Weights of a small mixture-of-experts language model, trained from scratch on English Wikipedia.
Size: 9 layers, width 128, vocabulary 2048, 15.2M parameters.
Experts: 64 experts in each of 9 layers, 64 SwiGLU neurons an expert, a sigmoid router.
Training: 716M tokens, 5466 steps.
Below are experts of layer 3 (counted from 0) of a mixture-of-experts language model. Rows are named router (the router's row for the expert), gate (a neuron's input weights, with its number), up (a neuron's input weights, with its number) and show model dimensions 0-127. Each number is 128 + 24 x the weight over its row's rms, rounded and kept within 0 to 255.
Before each expert's rows: a language model's description of what the expert responds to; "gets" lists some tokens that make up at least twice as much of what it gets as of all text. This comes from a sample of Wikipedia text that the model never trained on. Tokens count by the router's weight.

# expert 10
Apostrophes and The. Possessive apostrophes before s (ship's, festival's, Men's), closing quotes, the word The, and pieces like am, om, Com.
gets: "'", "am", " The", "om", " the", " Com"
router [159 161 115 173 118 106 136  95 137 103 169 112 143  99 118 181 117 110 154 125 116  92  98 122 142 139 107  82 122  80 108 124 126 103 141  73 114 110 164  96 158 131 112 123 138 139 106 134 114 166  99 120 116 115 131 111 107 179 133 144 133 115 142  95  94 132 141  96 128 161 128  96 184 103 110 109 132  78 130 184 129 121 114  93 155 138 124 150 152 155 152 109 153 126 136 103 118 123 146 142 129 142 129 109  91 141 175 140 113 119 151 106 176 139 135 162 146  99  90 120 127 104 123 142 136 148 132 141]
gate0 [102 128 165 124 153 101 123 132 140 135 145  98 122 112 127 121 130 145 173 140 139 125  93 137 118 135 123 136 121 117 148 120 136 133  95 118 133 169 160 147 158  99 158 146  79 126 120 130 121 149 155 147 160 100 107 132 134 152 112  88 118 106 128 149 133 181 104 115 109 129 182 116 153 120 147 140 118 101 108 140 130 135  55 103 129 128 116 109 128 149 115 128 142 106 154  92 136 118 114  87  70 147 134 139 138 104 180 206 119 157 144 112  99 146 126 126 133 160  84 116 119 170 173 109 151 164 122 136]
up0 [105 149 169 132 155  96 129 113  92 136 141 127 140 128 103 130 132 142 152 144 176 119 118  98 141 118 131 163  96 150  76 165 130 148 117 128 139 148 152 146 175 124 128  87 141 133 131 111 124 126 128 111 120 151 115 175 146 107 111 105 116 143 120 130 129 156 125 103 115 155 104 116 127 168  88 167 119 119 109 118 153 135 135 102 167  85 125 122 143  86 135 108 104 105 158 132 154 144 123 121 101 115 190 108 126  78 139 157 157 113 102  92 117  92  99 145 159 178 135 166 117 116 159 115 177 136 163 156]
gate1 [153 135 144 164 109 111 131  97 125 115 100 134 160 145 122 113  99 141 108 120  98  97 105  72 116 133 121 120 124 116 107  80 163 134  81 103 156 127 151 115  89 119 125 129 109 110 164 117 101 126 111 103 180 129 137 121 124 161 136 109 146 113 116 139 124 155 119 129 117 155 127  87 144 128 148 112 104  95 117 175 133 146 109 179 176 113  95 117  78 165 116  86 106 150 110  74 155 144 134 138 154 152 155 133 108 150 145 175 110 138 103 121 134 124 114 143 136  83  77 144 127 117 146 117 152 139 145  94]
up1 [137 118 115 134  92 199 127 120 155 149 135 140 169 137 120 125 169 125 123 170 150  76 123 131 133 162 138 113  82  84 114 134 136 123 180 141 155 150 122 135 113 140 127 105 127  83 109  54  71 150 151 129 130 128 104 144 144 161  98 132 163 138 161 148  99 162 120 115 167 145 106 142 120 153 118 110  82 134 161 179 136  94 149 145 119 165 146 126 136 114 116  89 136 112 105 115 118 160 127 145 124 110 130 132 130 151 118  92 129 141 135 113 144 121  98 111 118 131 143 123  87 123 147 102 129 136 102 115]
gate2 [167 104  85 140 122 133 142 154 119 138 164 123 134 129  84 148 108 101 126 142 133 110 128 102 125 104 111 115 100 125 159 140 120 113 124 144 111 168 104 117 102 141 138 162 166 132 118  97 111 153 150 143 139 112 134  73 153 124  78 134 125 150 159 161 108 125 150 153 116 170 177 135 168 153 155 138 141 121 152 149 166 147 116 115 160 117  98 166 117 152 134 108 182 131 165  99 110 136 172  81 106 129  98 148 104 126 151 183  98 127 168 141 126 155 100 102 118 133 136 129 135 145  87 113 127 157 131 112]
up2 [ 91 116 113 122  95  99 147 160 107  98 129 136 157 155 114 189 131 122 133 149 148 110 129  98 154 124 142 170 105 171 129  91 124 128 141 120 171 141 153 128 140 103 143 140 158 136 149 143 122 106 154 186 161  87 149 134 126 110 165 105 102  98 163 119 143 153 138 134 124 123 124 119 119 136  74 153 103 119 100 108 121 120 118  95  91 143 104 103 159  85 149 100 124  85 128  84 130 100 179 142 140 121 128 156 125 145  90 169  76 115 103 148 114 152 131 109 107 126 145 138 132 130 121 130 132 117 151 169]
gate3 [129 115 110  90 112 104 129 104 124 105 153  79 113  94 114 109  92 133  99 117 107 101 109 174 104 108 114 155 103 129 133 176 154  92 126 147 123 146 148 169 136 127 125 132 143 161 159 169 127 148 127 170 139  88 108 117 158 145 157  87  91 106 127 126  72 118 143 134 118 128 164 151 138 104 131 124 140 135 157 131 127 102 113 131 107  99 142 182 116 161 137 153 162 109 135 117 139 171 169 153 136 139 107 121 155 156 148 128 166 146 128 132 157 114  71 124 150 119  82 166 116 130  96 148 128 138 123 150]
up3 [120 115 152 154 122 142 125 141  87 112 149 158 125 136  81 103 106 174  99 135 129  99 133 109 109 146 120 165 104  98  65 110 142 159  83 126 107 100 132 121 122 105 155 128 163 160 140 141 144 171 121 131 107 134 133 144 131 147 127 143 140 137  97 128 113 122 133 121  68 113 127 159 122 106 106  94  99 128 112 104 190 154 103 155 114  90  91 128 155 110 155 125 135  95 142 110 141 134 147 107  97  98 126 120  80 114 127 164  83 154 125 108 107 155 155  95 132 106 118 146 141 119 163  83 118 122 123 163]

# expert 50
Consonant word pieces. Single consonants c, g, p, b, d mid-word or word-initial before further letters, e.g. di-g-ital, Conne-c-ticut, su-pp-lemented, mole-c-ular.
gets: "c", "g", "p", " p", " c", " d"
router [161 117 127 137 125 120 159 135 137 152 165 129 139 114 149 136 164  91 102 108 129 111 126 103 140 104 131 124 107 143 112 149 101 149 131 142 119 156 155 116 170 110 117 135 156 119 151 134 155 140 105 126 127 110 162 119  79 123 142 125 117  66  85 161 109 105 118 134 139 139 121  78 134 121 119  79 141 141 104 169 116 106 130 149 150 119  94 178 132 131 167 149  98 176 113  91 131 129 131 175  87 123 107 120 125 114 162 176 108 159 151 104 112 127 107 151 135 118 101 148  56 150 112 114 167 141 120 102]
gate5 [137 176 133 175 128 101 110 111 129 115 159  94 134 115 108 120 126  98 145 138 134 131 133 100 132 141 176 108 116 161 152 111 148 124 126 145 127  96 162 149 119  99 167 161 137 150 149 122 149 105 147 167 146 128 115 179 121  88 118 109 151 163 140 152 129 158 150 136 143 132 134 115 116 115 132 131 144 122 123 189 134 137 111 124 115  85 152 137  72 171 177 138 123 157 139 122  95 109 113  84 119 154  83 111 127 149 167 147 130 172 106 122 119 130  68 132  85 154 104 129 142  97 122 143 100 149 139 110]
up5 [125 128 112 157 142 136  85 104  97 160 124 181 121 142 163 138 141 102 174 113 116 103 139 163 111 120 145 111 134 120 149 137 118  92 119  92  98 117 149 119 172 140  65  83 127 101  67 184 139 120 120 143 141 116 132 117 143 106 143 151 126 114 109 133 154 117 139 125 102 126 168 116 143 168 125 117 149 151 100 134 167 115 159 114 140 153 130 135 128 116 158 129 121 134 111 139 196 108 140  81 139 174 130 145 151 128 125 106 161 111 190 129 152 132 132 100 147  95 105 116 137 139 143 109 131 104 143 122]
gate6 [148 101 101 136 135 125 138 138 133 152 152 167 116  77  96 154 107 146  87 109 100 147 107 148 137 141 147 130 153 129 123 131 101 150 126 149 115 135 129 120 166 132 145 122 125 138 141 152 114  98 106 142 123 103 156  98 123 147  71 129 142  91  74  99 121 149  93  93 119 134 113 131  99 131 102 113 136 144 110 113 123  99 159 135 103 112 165 100  90 125 133 139 128 169 135  99 116  92 117 146 106 107  97 128 141 107 152 199 117 205 125 115 116 134 128 109  98  97 117 148  73 158 121 141 151 120 134 168]
up6 [134 144 140 134 109 123 120 172 122 151 144 155  94 133 118 142 120 140  80 119 107 141 142 102 111 167 129 117 170 136 146 120 145 118 108 128 159  93 179 159 145 126 141 170 104 134  97 133 120 101 116  81 134 118 110 144  96 163 147 159 128 127 121 131 141 159  99  86 129 175 138 135 141 136 117 160 154 148 146 118  99 108 101 146 131 121 140 122 103  85 101 105 101 125 130 141 195 112 113 104  82 135 156 101 111 146 129 149 168 103  63 123 164 112 168 114  93 164 133 141 136 137  88 128 134 145 155 142]
gate7 [150 127 108 186 112 142 132 141  85 148 170 111 130 125 160  90 133  49 125 121 146 128 117 103 114 177 138 113 143 132 120 118  98 114 136 160 127 123 147 127  78 118 122 171 142  98 104 137 135 149 103 141 140 131 157 170 111 124  77 133 146  97 130 150 179 179 116 120  88 136 122 150 117 110 162 143 123 137 152 127 107 110 131 149 156 133 148 125 147 150 120 138 109 154 150 129 132 128 135 114 128 125 139 144  99 122 101 143 106 121 176 133  96 134 158 108 154 107 112  71  81 160 103 123  95 107 100 138]
up7 [157 132 160 138 134 127 128 138 121 101 128 158 164 142 135 101 152 104 150 141 100 151 169 116  76 145 115 111 157 154 129 164 132 126 160 115 116 127 139 112 101 137 111 142 155  78 102 119 114 142 134 140 120 143 169  88 113 130  92 138 130 140 130 100 126 149 123 157 134 156 161 108 131 118 129 106 136 165 172 162  90 157 168 116  81 135 114 141 141 212 106  95 121 169 141 115 113 130 149 141 134 154 118 175 100 117 109 182 154 121 137 156 121 100 132 121 125 122  94 121  88 128 114 154 108 118 164 106]
gate8 [103 144 112 148 174  94 159 156 122 151 115 118 124  76  89 166 137  92 165 132 158 136 140 125 112 111 110 126 108  92 159 123 139 182 102 107 146 176 105  76 146 166 156 150 110 134 128 139 131 107  91 122  99 155 132 156 124 133 134 118 126  92 134 109 114  92 118 148 139 133 107 104 101 112 125 137 153 187 140 122 104 138 132 123 128 111 121  83 101 108 152 112 111 126 112  69 109 124 124 122 126 103 104 150 144 114 122  88 138 139 131 158 100 162 182 119 144 120 106 168 125 164 109 131 154 118 121 160]
up8 [ 84 155 161 176 131 148 100 126 167 105 100 159 151 115 137  95 116 119 145 109 149  91 165 181 118 111 115 112 116 110 103 103 110 139 125 117 121 169 105 136 102 106  89  97 114 142  98 113 112  90 104  95  88  67 118 130 143 124 150 118  78 110 152 124 160 140 106 120 111  96 155 134 111 152 150 138 132 149 131  79 122 124 138  65 116 110 109 110 173 110 115 130  92 138 124 131 130 137 149 129  76 144 148  97 106 121  95 108  95 141 161 116 126 138 135 128 127 152 118 114 136 127 127 119 111  87 139 116]

# expert 22
al/il/el word pieces. Pieces al, il, el, ol inside words and names (voc-al-s, Samu-el, Fac-il-ity), plus capitalized starts like Al, New, National, Air.
gets: "al", "il", "el", " Al", "ol", "ul"
router [127 127 155 155 121 121 112 123 148 176 132  82 128  95 133 145 157 140 155 137 117 108 150 103 138 119 125 109 107 110 140 110  85 127 173  75 111 139 149 117 130 133 153 105 163 109 116 128 118 163 101 115 141 119 186 101 116 114 104 137 158 144  71 151 109 123 119  82 106 131  91 114 167 113 145 124 174 123  92 149 140 134 119  97 107 150 160 148 149 111 169  96 129 205 146  96 125 124 117 129 139 144 134 102 152 138 164 123 152 139 135 153  99 102 121 154 113 132  97 136 126 114 126 142 147 162 142 175]
gate3 [134  93 102 143 127 168 193 149 113 165 108 125  79 130 141 149 152 100 161 122 136 152 139 130 134 112  85 105 130 129 152 175 139 135 140 141 128 109  99 106 145 146 143 144 128 127 160 110 142 162 156 124 102 110 170 108 160 126 117 117  82 111 129  60 109 122 166 159 128 150 131 119 147 120 112  88  77 105 128 141 116 112 120 125 137 131 154  87 147 135 118 112 138 125 112 108 115 109  83  90  99 126  99 162 148 140 128 144 131 152 119 150 188 118  91 141 158 151 130 164 131 133 144 170 152 147 119 139]
up3 [ 98 140 146  89 143  91 106 146 108 128 149 115 173 103 178 152 138 135 175 118 101 129 127  78 128 124  83 111 146  85 126 132 109 106  90 158 115  80 115 160 138  87 156 105  99 140 143 162 138 118 124 151  98 109 121 189 123  92 112  85 136 165  99 112 149 161 147 150  84 168 110 151 131 142  90  97 129 124 119 131 158 148 131 114 139 117 142 142 147 124 127 150 135 140 161 130 141 100 138  97 135 108 137 117 150 128 127 144 145 133 102  66 100 136 147 133  99 124 146 143 118  87 130 119 135 139 141 146]
gate4 [109 123 131 146 128  95 161  98 114  47 117 127 143 120  85 133  93 105 120 146 134 107 119 128 145 128  81  96 126 137  85 135 130 137 151 126 124 139  81 157 108 126 143 127 114 124 129 132 132 110  95 119 103 100 150 158  86  93 131 145  86 151 178 119 139 136 118 144 141 122 131 145 142 102 154 106 122 158  79 155  91 185 160 100 133  80 122 128 107 144 132 168 137 109 141  87 136 143 142 148 153 107  97 152 144 154 136 152 146 142 139 129  81 111  92 125  97 133 141 102 139 157 147 152 149 124 156 106]
up4 [155 151 106 141 131  51 133 147 144 131 123 147  97 111 100 143 139 145  77 135 162 132 114 118 142 127 134 117  85 170 144  95 180 122 112 128 176 107 126 143 115 184 124 143 121 137 184 181 159 110 120  93 150 163 119  94  86 101 153 146 127 126 117 118 153 137 156 125 149 147 118 134 104 123 125 121 138 117 113 112 121 123 126 103  89 128  92 149 146 100 127 117 119 103 112 112 110  91 130 141 142 137 101 132 122 104  94 123 109 162 154 165 150 105  75 130 141 156 117 143 129  88 130 155 159 131 102 153]
gate5 [169 136 132 132 126 110 154 154 118 177 123 117  81 147 114 117 118 107  89 179 141 128 130 100 172 107 127  68 149 155 154 117 180 138 145 100 142 133 124  97 101 145 139 140 113 159 106 129 100 130  91 126 123  96 179 105  97 148  95 163 125 111 141  96 152 105 120 104 118 100 102 154 162 115 142  97 112 134 109 150 107  90 130 115 181 130 157 144 133 114 140  84 130 150  97 127 145 175 122 125 111 123 121  95 106 145 118  83 110 129 135 122 107  79 125 153 131 113 127 152 115 110 141 105  92 130 136 114]
up5 [122 120 119  86 146 160  91  91 168 108 114 120 122 105 126 105 139  97 126 105 124 124 130 121 141 101 126  81 160 154 121 165 129 109 103 113 126 130 151 144 122 112 151 156 139  65 147 124 164 103 153 124  96 124 142 152 126 138 157 157  62 109 136 167 108 117 104 127 152 147 101 188 125 107 130 145 139 152 122 136 107 162 161 165 169 111 141  95 137 113 102 130 140 172 115 103 143 158  75 148 131 147 144 116 148 100 149 151 105 113 162 122 136 144 120  90 132 163 134 112  89  89 144 140 103 139 125 136]
gate6 [155 110 129 132 155 155  76 127 145 133 163 118 131  96 104 150 122 126 145 122  64 158 116 134 104  79 118 102 132  97 163 101 135  81 137 158 122 122 166 122 166 171  89 130 129 118 141 165 131 133 164 132 170 146 100 104 152 141 112 152 140 141 147  89 152  83 128 184 131 141  84 140 139 120 108 121 126 121 159 122 167 155 137 135 152 128 149 136 132 121 108 112 104 175 153 152 132 184 111 128 161 117 114  88 144 108 133 160 169 133 156 113 120 142 152 130 137 137 117 107 140 113 136 102 112  99 122 112]
up6 [ 76 108  93 125  82 114 157 164 127 129 137 120 125 182 120 138 137 126 162 124 194 116 138 147 131 146 117 107 109 138  97 142 102 126 128 140 169 138 102 170 155 116 133 136  89 134 126 121 139 127 149  67 122  96 135  89 105 119 143 128 145 122 120 143 112 135 156 122 107 157 164 135 138  92 137 161 107 147 104 157 105 133 184 179 131 113  77 144 125 133 148 100 169 103 122 118 127  98 158 106 127 133 178 155 140 148 109 144 138 127 104 184 125 106  84 137 127 141 122 107 118 130 145 154 128 136 152 129]

# expert 59
Syllables like and/end. Mid-word syllables such as and, end, ell, od in Standard, Spandau, candidate, spending, plus word-initial h, Th, Sh.
gets: "and", " h", "ell", "od", " Th", "und"
router [159 128 129 118 134  91 133 128 128 138 156  92 138 117 109 170 168 111 165 129 128 107  98 126 124 110 127 120 117 130 124 153  96 128 147 156 119 156 179 113 127  88 143  93 138 107  87 111 122 166  70 157 120 119 148  99 135 145 113 112 118 130  79 116 121 117 108  93 115 131  93 116 163 111 128  98 165 128 107 143 159 117 215 130 145 136 134 146 143 156 127 135 107 144 121 111 132 129 151 117  86 121 137 104 112 189 143 131 148 125 133 123 116 117 107 137 150 119 112  89 110 121 112 141 168 159 196 104]
gate4 [162 131 146 175 133 106 121 116 118  91 113 131 120  91 104 138 101 122 142 140 139 123 141 146 153 135 113 142 143 153 155 121  77 117 127 151 121 161 122 133 171  97 129 137 109 162 162 125 108 134  83 134 160 149 139  87 117 123 163  92 111 134 120 125 155 106 113 124 122 114  92 126 144 119 135 127 128 148 121 106 103 102 140 134 130 113 131 158 155 179 135 140 108 150 173  73 122 145 126 164 106 122 122 156 125  93 179 129 171  79 150 101 132 140  76 108 129 158 100 129  66 125 105 185 117 115 145 114]
up4 [154 180 139  79  84  87 190 187 115 118 137 152 146  94 126 157 116 135  97 134 112 119 110 185 120 122 115 115 125 102 130 182 121 149 154 127 146 137 137  89 139 141 117 132 130 109 169 142 134 158 121 155 107 116 132 109  85  98 108 123 115 157 129 156 146  79 109 122 139 125 148  87 169 121 100 131 126 119 143 160  97 132 152 137 128 127 124 117 134 147 143 155  73 120 142 145 108 106 120 130 118 169 137 193 158 135  97 131 103 115 106 139 158 119  99 120 131 122 127 149 155 114 117 119 150 154 124 132]
gate5 [131 141 110 125  73  84 107 144 156 134  77 135 143 122 112 142 143 174 156 165 107 111 118 140 108  99 150 136 126 169 121 118 148 127  99 124 136 120 150  88 105  99 128  85 144 101 139 133 112 121  74 110 117 123 119 143 108 123 139  94 188 107 131 141 101 142 142 135 104 102 147 124 154 132 142 125  84 174  69 154 111 156 141 146 126  76 137 145  91 156 131 122 135 147 129  88 143 128 136 131 103 157 118 106 153 138 113 103 170 156 155 132 103 139  90 142 140 139 134 123 135  83 130  75 127 109 117 111]
up5 [104 108 129  82 125  79 136 139 163 147 119 140 107 122 144 150 182 120 161 134 116 105 157 163 140  96 145 138  77 125 150 136 124 106 114 135 116 149 111 162 128 108 131 106 114 108  93 106 102 168 119 104 122 102 151 108 140 154  99 131 136 103 148 137 143 137 153 130 110 143 146  98  85 153 117 135 166  77 151 145 166 110 133 139  86 106 160 112 172  99 133 122 107 135 136 111 133 119 153 130 105 152  90 162 118 126 112 116  51 116 160 105 128 153 153 131  95 115 101 109 160  87 148 131 125 159 125 121]
gate6 [148 187 115 120 179 118 141 140 104 128 125  88 177 125 128 160 129 101 140 155 137  81 110 130  75  81 141  96 105 148 154 162 113 122 126 138 133  89 143 178 122 135 138  70 155 134 135 144 135 140 110 130 143  91 128 138 122 127 115 107 117 124 118 135  70 157 123 130 115 130 145 118 175 118 161 124 142 140 106 129 141 167 160 146 176 130 140 156 136 135 123 143 125 135 119 122  91 104 123 137 104 172  66  92 114 106 104 100 109 110 150 131 133 125  74 134 158 120 112 164 125 115 133 104 120 145 137 124]
up6 [102 131 113  95 118 127 112 113 134  69 146 119 139 118 114 140 130 142 118  66  74 152 136 134 129  75 158 141 148 142 130 178 125 114  97 122 120 105  91 142 108 161 136 102 141  87 111 129  96 132  94 113 103 125 116 120  90 100 134 128 148  71 144 133 153 127 145 117 120 153 107 133 151 175 104  97 110 110 106 161 136 147 127 129 128 125 214 101 110 106  93 137 142 144  93 124 165  92  96 103 110 131  99 129 141 128 155 141 137 131 105 100 143 118  95 113 127 110  98 118 143 138 158 153 128 107 137 148]
gate7 [147  96 157 135 112 128 121 110 118 108 123 105 135 102 109 157 116 112 120 155  63 155 130 134 126 136  99 147 107 141 103 144 125 156 110 117 123 122 132 110 131 148 110 125 123 115 101 107 128  98  90 150 113 168 119 114 139  92 162 140 152 144 147 135 109 142 133 155 123 100 116  71 115 139 146 103 122 132 161 104  83 170 161 159 118  64  93 140 177 109 119 120 130 160 127 126 143 169 171 127 119 155 135 161 163 132 162 131 129 138 141  88  92 150 162 153 108 122 125 131 132 101 127 147 207 121 103 110]
up7 [153 135 159 138 126 103 112 118 122  95 149 106 139 125  98 127 146 157 147 150 139 109 102  91 137  98  92 129 119 145  97 143 149 156 130 178 101 120 141 157 133 133 114  94 163 111 150 120 136 121  84 140 126 109 116 152 123 111 121 122 104  87  84 152 166 108 135 158 111 172 148 108 200 123 127 118 103 167 128 153 145 100 164 141 132 130 118 120 134 162 119 104 170 152 161 106 159 131 106 155  91 129 126 126  96 138 133 127  97 118 143 122 132  84  51 113 159 126 135  90 161 108 128 132 131 111 117 162]

# expert 21
Mid-word b/ig pieces. Word-internal fragments containing b or short vowel-consonant pieces like b, ig, ub, ul, br, e.g. club-bing, Go-blins, descri-bing, we-ighed.
gets: "b", "im", "ir", "ab", " b", "ig"
router [149 150 127 122 150 106 140 151 155 121 147  88 125 107 122 139 124  83 113 144  98 157 155 128 134 134 148 135 114  93 110 147 123 140 166  90 136 145 160 129 147  89 114 123 183 104 114 144 143 144 115 132 147 117 130 129 108 138 154 143 137  73  87 123 111 146 110 102 123 148  81 119 152 113  83  88 175 102 115 153 116  70 150  99  87 120 106 138 136 149 168 125 134 180 130 106 139 144 133 100 123 161 131 133 164 124 164 128 139 165 160 137 103 131 123 147 136 128  91  62 123 113 152 119 148 140 162 105]
gate0 [154  78 154 118 104 130  92 107 130 112 128 105 106 102 120 103  89 131 103 144 138 121  99 114 106  81 124 140 109 101 102 127 137 119 160 101 114 159 117  94 119  70 144 131 102 145 119 117 133  99 120 122  84 142 113 136 117 149 122 163 101 117 177 131 161 125 153 150 121 137  98 113 164 118 136 130 115 141 137  86 144 138  97 145 166 105 126 118 157  86 130 115 112 136 138 126 119 190 124 138 109 193  89 132 149  94  96 126 108 106 110 142 106 142 120 176 160 138 122 157 122 117 136 154 182 128  95 102]
up0 [111  94 121 137 150 112 148  96 132 129 112 138 186 122 191 133 105 136 149 119 131 146 107 115 100 141 132 110 172 145 109 125 128 152 104 175 129 126 115 121 134 135 150 152 137 148 175 140 134 119 130 108 145 140 161  95 135 116 104 107 138 182 150  67 130 135 175 158 136 103  83 177 116 144 128 147 149 163 101 137 112 132 129 137 152 161 129 154 104 126 153 182  75 122 142  85 162 110 142 157 155 125 143 131 114 174 136 108 124 151 148 142 136 103 112 157 140 127  88  97 118 144 101 120 135 147 111 148]
gate1 [117 152 157 123 112 122 129 138 184 144 175 114  89 137 122 203 107 121  98 170 160 137 121 124 104 118 123 121 142 138 150 127 122 115 128 136 120 145 102 138 114 159 117 115 132 104  92 147 122 122 138 152  79 158 125  98 121 100 124 143 181  72 107 146 121 103 119 147 135 133  99 128 188  99 120 124 142 143  86 169 129 102 112 135 143 146 170 111 176 115 137 147 126  97 114 143 127 153 112  79 104 152 128 110 182 114 175 146 167 144 127 106  90 124 133 149 127 146 129 154 118 132 120 148 153 123 129 124]
up1 [170 130 134 130 131 151 119 158 109 120 144 108 120 116 166 121 122 135 129 137 108 141 133 114 150 111  88 141 133 135 114 128  98 131 118 125 138 170 137 114  99 152 101  75 135 146 152 125 146 169  79 161 142 134 107 151 133 121 138 161 120 142 115 102 123 137 147 157 105 100 117 138 113 133 100 161 109 121 106 149 145  95 191 110  92 158 128 122 176 144 121  80 168 114 119 106 156 117  68 141 109 154 119 118 159 130 110 140 112 177 118 104 110 134 116 147 129 115 117 115 163 192 148 108 125  66  95 163]
gate2 [126 122 168 119 102 124 107 163 170  95 137 107 102  89 127  95 103 126 112 124 108 129 169 146 125 109 124  99 118  92 131 136 144 105 129  97 140 116 174 153 119 183 128 131 120 107 142 187 127 122 109 141 156 140  92 122 161  73 155 141 129 157  81 149 159 165 102 139 110 138 153 147 153 144  98 103 157  96 153 139 149 129 143  75 136 145 142 137 134 156 102 128 128 154  93 126 110 115 161 132 171 165 109 133 139 106 155 127  97 168 159 102 133 120 134 141 125 125 112 110 143  84 117 165 132 104 120 101]
up2 [125 111  92 101  99 140 141 102 145 171 104 118 140 140 101 148 169 141 134 108 126 126 115 104  64 120 116 132 156 151 116 115 123 138  97 159 124 142 137 159 143 143 133 108 183 132  74 144 108 118 135 134 121 144 166 149  89 160 114 105 110 106 181 132  89 159 135 109 128 144 135 132 114 139 143  99  99  88 143 124 133 123 156 105 116 131 142 126 149 171  89 129 142 133 104 112 114 120 117 151 154  93 121 130  96 112  89 148 126 133 107 116 173 135 198 134  99  98 161 149 116  80 120 145 121 176 117 142]
gate3 [207 147 145  97  90 140 131 156 168 105 127 109 145 116 144 150 111 106  97 160 106 128 139 121 123 115 108 119  96 104 125 183 172 132 116 142 142 138 158 100 133 115 122 111 134  79 109 129 102  71 125 121 102 131 123 127 159 137 136  85 127 145  86 114 150 122 109 128 123 110  82 107 117 150 136 106 122 154 110 128 140 152 157 110  67  74  89 138 135 113 133 134 120 155 124 132 115 119 108 172  84 163 165 101 149 118 153 123 165 125 168 108 114 143 120 150 137 106 119 118 106 144 137 138 126 145 113 156]
up3 [115  99 152 180 129 130 158 140 143 121 176 107 114 156 121  92 102 115 170  95 150 103 111 140 128 121 106 100 124 158 152  87  91  74 103 158 131 166  93 172 108 130  98 125 131 113 125 147 123 163 108 124  99  83 153 123 101 128  97 148 112 149 165 127  92 122 104 115 120 133 148  83 113 111 122 123 155 127 120 102 126  97 119 126 142 124 103 127 172 156 158 105 107 156 122  87 124 125 149 108 134 172  74 117 128 113 133 124 144 186 105  90 119 137 131 125 127 123 139 100 130 153 113 159 144 144 118 102]

# expert 11
Consonant-cluster word pieces. Word pieces carrying consonant clusters, mostly mid-word or word-initial, such as st, St, ch, sp, tr, in study, Lynchburg, statistics.
gets: "ch", " st", " St", "ver", " Ch", " sp"
router [154 127 116 158  94 108 155 132 142 146 126 123 154  94 139 146 142  89 141 150 137 121 125 108 136 124 128 129 124 118 141 154 114 158 152 124 123 130 156 128 166 106 103 119 125 128 103 147 163 129  63 115 128 141 178 126 106 115 157 116 150 101 140 104 109 106  95 107 108 129  83 100 123 116  87 111 131 121  96 164 113 135 138 163 162 142 155 159 156 161 143  91 127 143 106  92 104 104 115 118  59 126 128  72 106 177 170 129  67 135 121 137 101 146 120 131 113 139 135  89 133 152 124 114 166 151 161 129]
gate3 [123 125 171 146 144 106 123 104 148 140 132 107 112  96 100 138  70 172 138 155 134 130  98 133 102  99  84 126  78 136 129 147 136 171 146  94 127 131 124 122 113 107  91  95 142 115 146 135 165 130 164 122  98 127  94 116 148 145 138 115 124 120 142 101 113 142  99 104  93 117  92 107 152 120 158 134 147 139 130  96 128 158 122 141 161 158 125 172 125 133  82 103 141  85 107 136 170 131 181 152 142 118 137 130  92 104 145 133 126 117 162  99 107 130  71 151 113 120 163 153 111 138 140  98 160 112 171 108]
up3 [117 120 120 131 139 115 145  89 118 105 137 126 138 121 113 152  66  89 146  98 146  94 134 105 104 103 155 110  99 146 113 110 121 169 144 154  45 117 149 147 111 178 131 125 126 132 105 134 120 105 106 146 128 122 152 120 167  90 148 155  85  95  80 121  88 119 139  83 176 158 100 112 131 119 156 139 103 122 130 127 132 116 109 108 120 110 134 101  86 127 116 125 136 138 154 114 144 146  97 136 224 128 124 102 146 136 124 100 148 128 137 114 138 147 134 121 114 132 115 121 129  98 116 128 128  93 107 121]
gate4 [117 132 133 166 127 111 106 119 103 125 130 134  94 115 156 162  99 131  84  97 158 135 169  97 138 119 176 139 150 138  67 137 119 148 146 136 117 122 123 127 150 132 120 109 133 121 138 108 135 140 118 151 150 110 143 137 100 131 142 141 121 104  92  66  91  67 145 132 107 162 107 114 135 117 167 117 116 106 149 119 116 105 146 133 180 179 151 131 124 101 146 120 114 132 143 149 126 144  98  93 106 161 147 186 157 185 106 192 138 103 155 116 136 156 109 144 108 123 123 146 130 135 117 144 119 137 161 138]
up4 [125 134 129 106 124 166  96 128 129 139 108 128 151 173 142 130  99 106 162 173 100 131 116 134  99 142 142 138 104 128 102 133 144 132 142 129 101  77 102 112 150 119 104 116 154 120 155 148 133 155 127 162 100 122 135 172 146 149 116 136 150 135 155 132 155 139 107  95 117 146 134 104 134 183 174 120 107 119  88 165 131 107 129 185 115 117 128 115 150 104  88 144 149 114 120 102 141  99 169 180  98 153 181  94 103 157 134 131 131 120 125 142 134  91 140 105 125 117  82 125 138  87 164 112 141  86 124  91]
gate5 [125 117 122 125  79 129 149 151 123 152 124 169 113  80 112 142  99 106 171 104 162 150 129 114 134 109 114 113  97 124 133 145 101 138  57 113 103 133 146 133 121 126 148 108 178 113 116 137 136 153  67 153 121 142 136 121 136 179 166 116 105 107 168 105 105  66 126 140 167 147 110 110 165 139 127 102 147 113 159 154 136 122 139 130 144 121 149 140  96 121 147 104 138 130 129 118 130 108 125 118  75 101 148 108 139 150 147 101  74 106 142 149 141 113 127 127 104 103 116 158 142 161  88 131 128 145 177 126]
up5 [132 117 141 150  75 135 138 159 104 128 147 123 174 117 101 129  76 106 124 114 126 131 101 139 133  96  92 110 151 152 148  99 131 155 146 125 115 125 140 121 176 121 126 162 109 175 144 103 129 128  91 125 103 178 161 106 160 141 168 136 160  92 147 106 146  92 134 122 142 111 158 122  99 123  75 139 106 159 162 147 100 125 134 118 119 168 107 142 157 112 127 125  90 129 145  83 150 185 159 157 169 147 143 115 141 114 137 125 123 158 120 116 103 119 129 132 155 165 164 124 110 145 130 118 161 129 108 165]
gate6 [157 104 131 103  69 117 131 114 135 129 156  92 108 154 121 146 136 100 106 139 142 160 111 125 140 119 133  91 168 157 116  83 119  98 151 112 100  87 125 170 145 117  93 141  87 159 134 155 103 144 135 144 131 165 150 115 132 146 155 121 106  95 165  74 118 130 128 119 110 151 147 121  91 102 131 132 132 103  78 140 116 123 126 153 113 143 162 131 156 132 112  75  90 125 150 115 118 168 123  81  90 139 114 155 102 106 158  99  89 128  94 136  90 125  91 142 158 127 109 153 116 108 118 129 135 107 149 140]
up6 [135 170 108 180 132 130 116  96 127 122  91  91 124 166 148 166 108 106 145 140 106 116 121 168 132 110 172 151 133 119 137 141 138 124 135 152 129 111 154 148 117  98 111 140 135 100 129 150 108 122 119 159  62 119 109 127  95 103  90 138 105 102 138 136 123 102 154 153  93 115 104 104 124 131 144 103  87 145 168 108  87 169 163 107 112 121 141  76 116 136 124 122 146 155 176  82 149  75 129 104 144 149 109 165  99 126 142 140 148 124 113 100 126 114 108 105  97 123 120 125 139 134 120  91 110 153 128 171]